Below are experts of layer 7 (counted from 0) of a mixture-of-experts language model. Rows are named router (the router's row for the expert) and show model dimensions 80-159. Each number is 128 + 32 x the weight over its row's rms, rounded and kept within 0 to 255. Numbers have three digits each.
After each expert's rows: "comes after" lists some tokens at least twice as common just before its tokens as in all text; "gets" lists some tokens that make up at least twice as much of what it gets as of all text. This comes from a sample of Wikipedia text that the model never trained on. Tokens count by the router's weight.

# expert 153
router:108121142184076116085195088137084127089144100106122131058147104159145150141090153074149169102186181108086090091161129124138093107109135183123127144158108098150089095158114101094133168169105140107157132126124064147123151137100170099108075173
comes after: ". ", ", ", "\n\n", "said ", "that ", ": "
gets: "\"", "that ", ", ", ":", "said ", "wh"

# expert 251
router:184131144076107095154139152125179156120172137108149119174096102065117139104076165100087116170085123193150118094163158099147166101127128147110085111130197162112087167187141129100119105120157097118126129086159118137148158161093158142123139167
comes after: "(", "| ", " ", "on ", "-", "1"
gets: "(", "–", ":", "|", "Best ", "-"

# expert 86
router:108162170130095082090135128106196073125079155101099119124144090136124127134125100110064126182127148187136169126159207172113126137130129163138180115105132134050102107182154183188121092120114135192091131091155150143129080095141071118082202113
comes after: "| ", ".", "–", "0", "1", "200"
gets: "| ", "0 ", "1 ", " ", "2 ", "."

# expert 244
router:131133090132111173181128088108123166128148106117154164133145132111076166099095125151193089154124065135140138065097198116206157144100158073118174144118149190147112143159076134175114119146139147133112179127081133090103098098176179127194109100
comes after: "in ", "the ", "his ", "In ", "'", "from "
gets: "the ", "200", "201", "199", "198", "a "

# expert 178
router:154143155116107086179136178126114157136154127113151079111154142126077144127126107076146151137172146148152139093140141068122192125109097115111150192184144110166091121062118150119126096086139157114142197152124157077082119186122164120171088153
comes after: "'", "of ", "to ", "and ", "on ", "with "
gets: "his ", "their ", "its ", "and ", "s ", "of "

# expert 128
router:098111131121166116142118124185198167114087158039130158162156139101083098083061106130147150112098119131184126134132176163088166159192116152120138123128148084124114191147138142166159142127178157120120098085127193100162109154164087145073183156
comes after: "| ", "\\", "/", "$\\", "1 ", "2 "
gets: "| ", ") ", " ", "\" ", "\\", "% "

# expert 94
router:185136131177126158147196093119069145158101161124142079122156158074187113115133163054169152062183126099162135075191144098099116116165161157139136153150110116174102081141133132132190166121160126155172119053204126104094151186122138147146114144
comes after: "a ", "to ", "an ", "and ", "able ", "order "
gets: "to ", "re", "in", "sub", "non", "can "

# expert 217
router:096161134165066164118162103131159159133119147057091177091172115116209120110095116118153114157107134137100185127132115158143111066147140138113094182088128061186087106145175072092133168101110134101118116124076148046121133157103135103133118106
comes after: "the ", "of ", "The ", "and ", "by ", "\""
gets: "H", "K", "N", "S", "M", "P"

# expert 222
router:189144130126119157164132173149143118126177122162087130122094076124084125083099127152119115183121072120103119115158137144116098153122114117119112179158113114029201107111081120156103108110084075151094140146140151158208146148108080148126089125
comes after: "\n\n", " ", "\n", "JPL ", "% ", "="
gets: "|", ".", ")", "==", "== ", "==="

# expert 87
router:094170137181200101095181176135183101104142139121107101158133140155142080179139134093134140141101107163101132147148137098145118173101136096190128118162115164131174209145160084112133154094097192133120168075128121110129137144129101095158064126
comes after: "in ", "the ", "of ", "from ", "to ", "University "
gets: "in ", "of ", "the ", "from ", "United ", "to "

# expert 89
router:092128094084153114100161160131160126100119196170134145112150120124070074144113130128147119083155180086080141135173115133177165102139132121144126133147108155152099119113063178164078167107070165177077070111159114110139065067127159116113079167
comes after: "the ", "201", "200", "199", "United ", "196"
gets: "8", "9", "5", "7", "4", "6"

# expert 200
router:145154128099196152150126149104113081149073127090087168127111136161122127096178138127114112158158076072131117145062123134178067118084089103110087181185102209124098072144125125092130088192114124117167170189107102144091142130141100172096107078
comes after: ". ", ", ", "\n\n", "He ", "he ", "and "
gets: "The ", "the ", "he ", "was ", "He ", "This "

# expert 216
router:107118146134076143104107185158100165097173140100128099206102072160152119101160111160133171126149125155112153126196122160150113130083131127117059136129093096188146094082139073176118084138101143108146103105100117149114054106087097110121083087
comes after: "|", ")", ".", "°", ").", "\""
gets: "\n", "/ ", "\n  ", "). ", "%", "bec"

# expert 141
router:152079104178136117073110164098104079140128126089118143149127106109130157124134082130137109150127145152136158151089108044125161104159095063153160122082138072171103128116138140116140149171108110182088120208090109181047128127162129148166103167
comes after: "of ", "and ", "two ", ",", "List ", "-"
gets: "two ", "other ", "000 ", "three ", "of ", "several "

# expert 120
router:094151147133126175155096116121169161129187117134178223146099089111140102123140098160156143142082126130088121159144165137094097177105184140114116126129170082107101093158090163153111130171100107159162148094074182084150107129119084183131144088
comes after: ",", "| ", "(", "0", "in ", "1"
gets: "| ", ".", ",", "199", "196", "200"

# expert 81
router:168056161155120094184167147134146099079092075089095107139118094059123184178113116135119080132194139146061137158121141144142099174129125130173120154125083127165105090128121193142123099105147114225133134175163142184130133155092123101166142116
comes after: "\n\n", "\n", "=", "Genre", "won ", "=="
gets: "==", "| ", "===", "\"", "== ", "\n\n"

# expert 147
router:160144096083125106131115116077155048158147124076120133186133148138117164149128130104111050153152186081077157135104136147125127136123098123092114100150091173131134144088101171162106132116160122148103090215122129101158145153135162117182085106
comes after: "\n", "\n\n", "==", "for ", "in ", "== "
gets: "(", "- ", "such ", "his ", "other ", "various "

# expert 96
router:174139143154154177121111141105088087170164068090174112135108149129153110077149127079147142124140130154154120104144078123093140114105191114156101109158086153084122168088078062152137154121183157122093155087161134160090141092085166149092090152
comes after: "\n", "It ", "it ", "which ", "\n\n", "to "
gets: "- ", "was ", "is ", "be ", "to ", "can "

# expert 210
router:148120084095075142147100112110138190148158156133172093118117103060107142160091141099124147134073102102171175117183151118114116178109149192107110158091133170141114148128141148192143105116134154162134127134111153085100084118129156112129152167
comes after: "| ", "1 ", "a ", "19 ", "0 ", "3 "
gets: "| ", ".", "201", " ", ",", "–"

# expert 199
router:143110138102053144174145100140154084095115140079117096113087095125101127077092146094066110154133152146176115082159164132095118124118152127072112090116178082146112115118172123150144169104147136123117115065126139140184156060134159174089187149
comes after: "| ", "(", "; ", ": ", "1 ", "0"
gets: " ", "tri", "–", "0 ", "0", "ex"

# expert 243
router:115167130145158157113141077161138172116112141055112136143126141080205085118117138147156118173077134167123121130119198137136125156125138154124115138119183103129091086164194125128120123099099073147121076158120137072155040134155106112113136107
comes after: ",", "| ", "$", "(", "-", "; "
gets: "| ", "F", "W", "Q", ",", "1"

# expert 115
router:081177062135112119129107070137158197130139129095149200153085135097114156117123172173136136152096186115090142175175138123134106138098169092092094125153176098120086088108111159203103111184123110128096150113110128105141089150068167127159081137
comes after: "in ", "(", ", ", "In ", "–", "January "
gets: "201", "200", "202", "199", "198", "197"

# expert 169
router:105152126140172134168139127191173109174123135117095136114137067159090101115067166119146127168172102153097099111161166165137126129115170095117120119124153087131150095195196134097128067136094135133191117165114102127117139128124093118196151138
comes after: "| ", ".", ":", "==", "|", "– "
gets: ". ", "\n", "\n\n", ".", "|", "that "

# expert 163
router:142183183095170149160177141139110147096114138044138102160130120077138145085134081127163138104089118150135146119125108168106127160118154127087145132170118122124151170174201123083128141121143125093112147115128149135145059115118151137184160210
comes after: "| ", " ", "0 ", "; ", "′", "\n"
gets: "| ", "|", "–", "1", "0", "|---|---|---|---|---|---|"

# expert 174
router:140146099098079143117135188143157116096127107079114148153124129109106088115163071115161115121130127140089127177127110173071095168113186193123148182094087088141139121087113084154101089145131125167086098120168096090190041127116070094066133122
comes after: " ", ".", "Species", "|", "0 ", "} "
gets: "| ", "\n", "\n\n", ". ", ": ", "). "

# expert 133
router:147083084149080080149090163165065146171120121076116060149112084064159134102163144103208094159171156144124078106190129150114132127065118133063094092122155113148132136094166149143085094087082141080096124176075183145097085126102130111133149182
comes after: "|", ")", ";", "information", "\n", ");"
gets: "\n", "- ", "/ ", ") ", "hold ", "mi"

# expert 179
router:180106147095130116072158191154139111078093167092078097071117128115089150166121138127095153075122147094118104121142190115169158148138086144109145125174093171097155091082149200167126111143090167120095140098172158133123083128062088101155143112
comes after: "201", "200", "202", "199", "198", "197"
gets: "8 ", "5 ", "4 ", "2 ", "6 ", "3 "

# expert 13
router:195176150102113100087115143144151115117123135141112151169100105157067101087148118127123178129092060139099117100151194161165105145085118143110115087129143152065126121181064167143164077145119091161187160113172180174135107149120141158165128100
comes after: "| ", " ", ".", "% ", "0 ", "0"
gets: "|", ".", "% ", " ", "| ", ")"

# expert 254
router:163102093173119165118129099134151153117107161129153174127101080124128101126105179138203148134087157108114096132160149129151127188070173152069130118094126097119097093133079181199137070169133114138129136097166168117121081092116126149164103092
comes after: "–", ", ", "in ", "In ", "(", "-"
gets: "201", "202", "200", "199", "197", "198"

# expert 146
router:099121125154142198114182080097140131170050144131101088115173148125093122130168128081163142093146124147168101151074126075135176097065129111105114172046117108171132109106088149097162156162102135196158100167109091090088165127133155139124123098
comes after: ", ", ". ", "that ", "The ", "when ", "but "
gets: "he ", "and ", "she ", "who ", "it ", "which "

# expert 117
router:109095067136095201110121128180139099139147146074152070162069107100172147088114109142134123165029189094171078125188154172143057159090136179104098160131136146161135116117103143163088141117099138133092113158139171115088086104152127118130141164
comes after: "\n", "|", "200", "202", "201", "("
gets: "| ", "\n", "–", "\n\n", "- ", "3"

# expert 119
router:144108122092089157144163132101091170084163130093127110141126146078083131133117111106126152138107152138130160074149198138118118162087068101136164202103168186125111176101103149156160179074118119131075149137110098098143058150108152099156116123
comes after: "under ", "'", "\n", "200", "201", "202"
gets: "under ", "the ", "of ", "s ", "his ", "to "

# expert 250
router:086151156147167115095103152182155117111117081143148186127142088108116099166129105113111100182154158064120112156098122157121123141106115097104095083154106192107142161108100080150106090140095160145126108116103126106172095067139134118127035165
comes after: "201", "\n", ", ", "202", "200", "in "
gets: "- ", ", ", "\n", "2", "3", "5"

# expert 247
router:168113191123188107163130123104191100148112097122068083127079081118119150152145128163081126174129130111108111162108128160107164160136150128154157131121155131078115174087115127123079139152143121125148169126123158179133145085131083100093158172
comes after: "\n", ") ", "\" ", "by", " ", "5 "
gets: "| ", "- ", ": ", "(", "= ", "– "

# expert 105
router:156083167067114136080065099141173149186131161064152096144107109070116166137118145163148124136142138112139118140072168128171140179079102155104125134121130137160170135139184166134207065102112126129137112107168171077142078078137091125099143164
comes after: "\n", "In ", "in ", "1 ", "\" ", "14 "
gets: "| ", ", ", "(", "in ", "May ", "June "

# expert 237
router:128163155153144129130089107093186128164098104131188174150135112112144139091131058150125113116134152153163144140167123153133057160118091118146133150128167088124091117136127080184157171104150133119110163130122110064172146117130068099138103155
comes after: ".", "$", ",", "==", "-", "±"
gets: "\n\n", ". ", ",", "-", "4", "G"

# expert 150
router:161099205168146077173134135113099174127147156120065125080133077062100118096095177167176136088122150149087137171129175136180141169143117106161129154105151130084184091143139104164119119184127156103124117143127161093161140106105125061155088168
comes after: ".", "==", ")", "===", "He ", ")."
gets: ". ", "\n\n", "\n", "). ", "- ", "\". "

# expert 249
router:177114126144163104180125101120151162153091149072197107074133137175127157152111194135124140124149143132187091186137105146087149066184111165162159199092094154188116171119110116171123122105127151109138157155178146141155152165147085134163185134
comes after: "\"", "'", "The ", "of ", ": ", "I "
gets: "the ", "The ", "\"", "a ", "I ", "to "

# expert 129
router:159128146132129069158156095102099092129128127143137142108165147141142136143124125120200119144186179113192124126123116099158131059108135133124112120159052108100122145119159148104140086133106133120139155176140170105082179146186072126119108106
comes after: ", ", ". ", "he ", "who ", "to ", "that "
gets: "that ", "when ", "after ", "as ", "while ", "before "

# expert 226
router:062187144122111152163095142146122103104107136055145074155126153153102089118192118169126134171108175129123073153110167149119081130087197129155139087110138089084131072135172189160173140153102098070099149167142125110088134196121096110103165109
comes after: "(", ", ", "\n", "% ", "— ", "0"
gets: "| ", "(", "with ", ", ", ". ", "at "

# expert 92
router:128143140120120071118069125077101080132127138138181080097081171129135181162148153092108099154129189101166081139121078114106084097090194063165100127184119119140158107111191141064171154134123134118117157163106091184069153098130117124144070141
comes after: ", ", ". ", "(", "is ", "was ", "which "
gets: "is ", "On ", "In ", "was ", "At ", "at "

# expert 91
router:099141154134127150141126071172179085102157174069120080154142111159161075191123076139105072144103152152076133118086085165117142176091146107108100051107082122124145156141154092163159110151094151163120174100114113124155114115139119138106107147
comes after: "| ", "the ", ", ", "of ", "in ", "United "
gets: ", ", "New ", "United ", "South ", "North ", "Niger"

# expert 193
router:153123163164101064076128163134117135107078174101097084130119094153069127100128181118126095174141072123093081115136168140110137163066173136099107131127062157053087143155192187185149130110077133145146139181102123169100124125114118091147145146
comes after: ". ", "|", "\n\n", "In ", "On ", "during "
gets: "In ", "in ", "On ", "during ", "During ", "\n"

# expert 131
router:144106171123110112093167123109093140153077072163113104117119149129160127137154132108165114202143157100087173089119102178099106084090123165173124123135131067120098091112142086145080135161067146148200116165101173093116147084155123110097134090
comes after: ".", "\n", "s", "ed", "==", "es"
gets: ". ", "\n\n", "- ", "). ", "\". ", ".\" "

# expert 73
router:176108085081128138114144152173137099127114135069145051114136124101071153088116108092089063121117140142112131163130163169079136073123141141180129122114127112162133092164106168114112179148111106135148114152115115106150151120178131121103152161
comes after: "\n\n", "===", "==", " ", "|", "\n"
gets: "| ", "\n\n", "\n", "; ", ": ", "\""

# expert 168
router:165088100078118151146165149116122132189157146155148113142144079087086172117140097142149113185133110189125137144130115145110123070153141141129123140159144114083130184094049068127116159115105103157097087109125187132191102189142186137170148116
comes after: "\n", "==", ". ", "\n\n", ".", ":"
gets: "| ", "\n\n", "- ", ". ", ": ", "\" "

# expert 173
router:127186145153101119134141153194163156158140128112148134124087057125077183118116153154140096153159089126135109170126196079082153138208098107071112099120135094070123137183141114147107104147129124103137132082115124151213087158132169162162188077
comes after: "| ", ": ", ",", "; ", "%; ", "("
gets: "|", ")", "1", "0", "2", "3"

# expert 206
router:084129180150152159112128117150073140133100161135112114116135114115076155119158167138101160111167139142142076199102095067137169092087116130154101178099089071138147129136076092131182064114101125111196083152116112104101172125146102134098111099
comes after: "The ", ". ", ", ", "that ", "This ", "this "
gets: "it ", "which ", "It ", "that ", ", ", "he "

# expert 42
router:105087133116096132142131107149189107172136154152131207128093100149068113092097101131143191085076102135092065145155146192092121155140102133086112121094149127091105082155128165169068115140062125100149112075123148164196109086106135110158170151
comes after: "| ", "0", ".", "1", "3", "2"
gets: ".", " ", ",", ". ", "–", ":"

# expert 93
router:093141106130148182101121193104089084188072092118145104116092192121174127131138088105080138151183143110123163074116068100199105110137146097198144101138139107118108142092116139098108153147176044150124091112132127110074142121165177163173137078
comes after: "a ", "of ", "the ", "as ", "an ", "ing "
gets: "the ", "a ", "ed ", "an ", "ing ", "this "

# expert 183
router:145179110084143120141127134191095109179106117203151163165118134088136106110143150102097120177090117125115159087195149143097098196141155159158158064097145174074178078127111125116112161150139173118172120104116102111150114122164124133125113098
comes after: "| ", "(", ") ", "N ", "km ", "."
gets: "| ", "°", "|", " ", "(", ") "

# expert 143
router:141138056100112108155123096123138102069036146124155147180134108133101144088166089113089133177133140142091098185143148170135175145172126164118122103172176103132137149120168173145156146122109107084178107090105113112171148190188082121164194077
comes after: "| ", "^{", "0 ", " ", "1", "1 "
gets: "| ", "a ", "^{", "/", " ", "'"

# expert 104
router:145156100100151088104177104129072137070107102101110093136101047124091099108089128140162133146132074137095150098077144108093141112165092120161171143128227121150141172122106106162115160102166077136149149152125152112176097079176131091113099104
comes after: "'", "in ", "of ", "for ", "and ", "won "
gets: "the ", "s ", "The ", "| ", "his ", "' "

# expert 122
router:073182187146177142153078098149141138096105118138083098134107071111093105124140145143118088214100135138094101114137148153082161130148158100069135088184134100088079134141148200157186070155098134142129109124137110107151124151188129144118143134
comes after: "| ", "(", ") ", "; ", "N ", "%; "
gets: "| ", ",", "200", "201", " ", "$"

# expert 214
router:153104069090154136115162091161172164138111155132122165177092114074091135122069169181136108179124094122112133163098122153132123169086152129081117160111158104133096096143093059188082151082074134108165171137084152099155056101093163143112134158
comes after: "| ", ", ", "(", "–", ":", "March "
gets: "201", "200", "202", "199", "198", "197"

# expert 192
router:142125134174097096074180132147106159123129108093116081141132119101158162097149115110088085146129086166161147139105163155098148114163138138146177090121155143133132161129116163132168118074154112151097107107097168141170150095218123149117150202
comes after: "| ", "guest ", "-", "′", ":", "°"
gets: "|", " ", ") ", "\" ", "guest ", "m "

# expert 223
router:147170167103105081173129113128095140113106135103087140133194083085170119139112131143083119097104163112112111154170135117105096172137154106114093124109182174154076106178190107137120100059169100158134074137112111078155092097083172066147177077
comes after: "(", "U", ": ", "- ", "on ", "W"
gets: ":", "U", ".", "A", "W", "R"

# expert 181
router:115141104098123121145075140133158105141140119195102197157119133126114090124106153146117138125138093118107094138178157117148138136146141137084106126157155125078070057163109094117066165135118139080130124060079127101166076154127197165096172106
comes after: "| ", "; ", ",", ".", "–", ": "
gets: "0 ", " ", "1 ", "See ", "1", "2 "

# expert 198
router:094172128155150168113144182140095074064150178153133130153090117124123089092133159072141130111151150100198121126058133109126075122126104098132164123165080075064128111130109163109124074142112131109165155200199088156058173132094123138184101071
comes after: ", ", "and ", "well ", "It ", "is ", ") "
gets: "and ", ", ", "with ", "or ", "is ", "but "

# expert 239
router:079145155146135166085107121177147131175106103100090093131116110128135112101130163105082092192064102156084137195116160213141116169085100127069112113103170125082126094152156168139139127140068118115125086151124116083093075091176077126105172169
comes after: "| ", "\n", "/ ", ")", "- ", "°"
gets: "| ", "\n", " ", "N ", "201", "\n  "

# expert 130
router:156177120099104112168098131143103114115123161225115189132139089127122149125095137122143117105121090175049125108183131111118163153190108162104106124163097180066090126203160142110113160122125146092120120089126129116193080125159168108165156117
comes after: "| ", "; ", "(", "W ", "Pld ", "L "
gets: "| ", "|", "0", "1", " ", ")"

# expert 19
router:137141112145100136110090113146155187156126125109141095146112082101084168115112073143135189184148135158114138125119148127147104146191114128104156095146110096113112088170211138195109089144072126108112124130128097118112083093121101148161133082
comes after: "| ", ",", "; ", ": ", "1 ", "2 "
gets: ",", "| ", "1", "2", ".", "6"

# expert 72
router:103151062111158149152123129139079086138185136114080156095143106080143095111095107182113133142156116133112131169177181127153109091155152121120129143178147088122113115197136139192133130083070121192134158146071069152169115101093160135159136124
comes after: "the ", "| ", "a ", "(", "The ", "-"
gets: "1", "2", "3", "4", "5", "6"

# expert 80
router:120089118173064159121099099155155179152175082074183122144088133133108140148132114175151109096111152139091124115125115171105144148103174149116176104076087178130107137109159069097122111075173117090143127124136125152153099084108183147131091162
comes after: "| ", "as ", "; ", ",", "200", "–"
gets: "well ", "0", "2", "1", "3", "'"

# expert 155
router:168154124130111054151172093126149095182150131139082120141115079158079143118162181140104120146090129101107133133143173168148092121088111115133154118077178135132127131125105192121078173142122090130151128138080138152104107103167082062161170149
comes after: "\n", ".", "6", "'", "3", "4"
gets: "| ", ". ", "\n\n", "–", "first ", "("

# expert 218
router:167190142107144121149125160141127153073149114082124102163059113142165105153119160159129136170132162149142036081127095153096106172098126130158130127127118126118164165168121062133108113075077095186098083174163132091160110095074137125144111145
comes after: "\n", "of ", "in ", "at ", ")", "B"
gets: "| ", "- ", "\n\n", "An", "M", ")"

# expert 204
router:118121139114170077198155072168093112147131112169087124120146121171149114145151144102117099099141091069159143125069130112128114103100115164091119138142111152096133109129145184061133092166128117094158092178149150137091130099106109167156145144
comes after: ". ", "He ", "he ", ", ", "and ", "She "
gets: "was ", "he ", "He ", "and ", "had ", "is "

# expert 124
router:115176134092140099111096163117159103135133138144110075158175092133090076088150130117098154163168126159102125098089128062083198121133087169100169148096179140188137135175112163061092129128144104179083126148093147117139158140145114140174181131
comes after: "| ", ".", "\n\n", "/ ", "- ", ":"
gets: "/ ", "2 ", "1 ", "3 ", "0 ", "5 "

# expert 66
router:122166112095139158104128195062083087122105138102104148103111105203121108153132140173120150148138070152140152095151127100141125084100131125166173162131137124172107125083131129102156093158160052193093155090108089117066096173152143106135151072
comes after: "of ", "the ", ". ", "that ", ", ", "'"
gets: "the ", "The ", "s ", "a ", "his ", "of "

# expert 180
router:095119121135075094148176144140172146144129124072115188152140168125135161083107132171087145130113134161174100080201153171068090154100161121108187111116177110089107114146128109150141165078117104103137129137166135103152069111127138105111162126
comes after: "| ", ".", "-", "(", "3", "2"
gets: " ", "% ", ".", "s", "–", "L"

# expert 207
router:183098111146113150115121170087079093179147155128079104125164148117099152104163120132071097102147172118139156093139172061188140124154123084106135127163104178149126171133081179096129166142179113169065106126158135113068098129130110136156108131
comes after: "a ", "- ", "his ", "an ", "-", "her "
gets: "-", "st", "member ", "a ", "er ", "ing "

# expert 161
router:180152169108093175142147101094129157124089144092083166208168149096148129140127135167128067155142179135122105133151138132111094128176088097105168114165154095119118125124144054162162121141127177128095151167170117098155147228165110105111135102
comes after: "(", "of ", "and ", "the ", ": ", "for "
gets: "(", "F", "L", "G", "M", "I"

# expert 185
router:177171110076095185082146115060138077114086101139123089095142151184128103125166106120122113166166173106133199123130138121140047094093135095160121128138133097168113169138149128124129135120130142147114164106122084121093096156180158155102144100
comes after: ". ", "of ", "a ", "by ", ", ", "with "
gets: "a ", "the ", "an ", "The ", "A ", "This "

# expert 253
router:148123151108101133102099167111144113162127131121140076172126120095089074125133077138161151096170153130116146115177194109164096094067104089152118149165116078187152200151153079161171161126080113095080093163158116148130082140149135097072156139
comes after: ".", "|", "\n", "\n\n", ").", ")"
gets: "\n\n", "- ", "\n", ". ", "It ", "List "

# expert 187
router:146135110126150142103089126089120121133108142099102125135165147142091210146174110101120144115123099136138142113083105057115114096100140099155129120132058143155075160073103201110179147075162158122179096125183127196064167176142131107100168111
comes after: "was ", "it ", "It ", "the ", "a ", "which "
gets: "was ", "were ", "a ", "is ", "be ", "been "

# expert 236
router:116182054160142165131095138147112142170158147119105163136134133131095061114140100123186123143083160171163153156159120149099167086173141104107127098141151062155075131131126148188168140160117123113141165106090132119216107087107152201169162118
comes after: ".", "| ", "°", "–", "-", ","
gets: " ", "200", "201", "1", "0", "2"

# expert 84
router:126169094101109104160104109105105116111112127090156141127085111097105124122144126108115161150111125091145137096120182131107136120122207132083123081210123117118166068163175143123140092072142107085131107149098125137104128149147174133111157131
comes after: "| ", "MPC ", "(", "was ", "- ", "were "
gets: "sp", "|", "· ", "were ", "MPC ", "+"

# expert 64
router:079190131136117111122110110158181107097096169104150109116120188171157044175068132123107116146115150157132148101080112167089112111115098125075110104096175151126162129089145092121094173145133174095099103088120122063169120125096076184143159100
comes after: "| ", "in ", "of ", ", ", ": ", "at "
gets: "M", "H", "New ", "T", "N", "Al"

# expert 208
router:121145161122111122155113086094150102141136128091158097122115108150113158139113155186114100090115073148114091052092162136119072130093104069115142144172145158092091123166163185145106099149117094193051172111125158161054120118092103141124093132
comes after: "in ", "at ", "of ", "to ", "from ", "for "
gets: "the ", "th ", "s ", "The ", "its ", "a "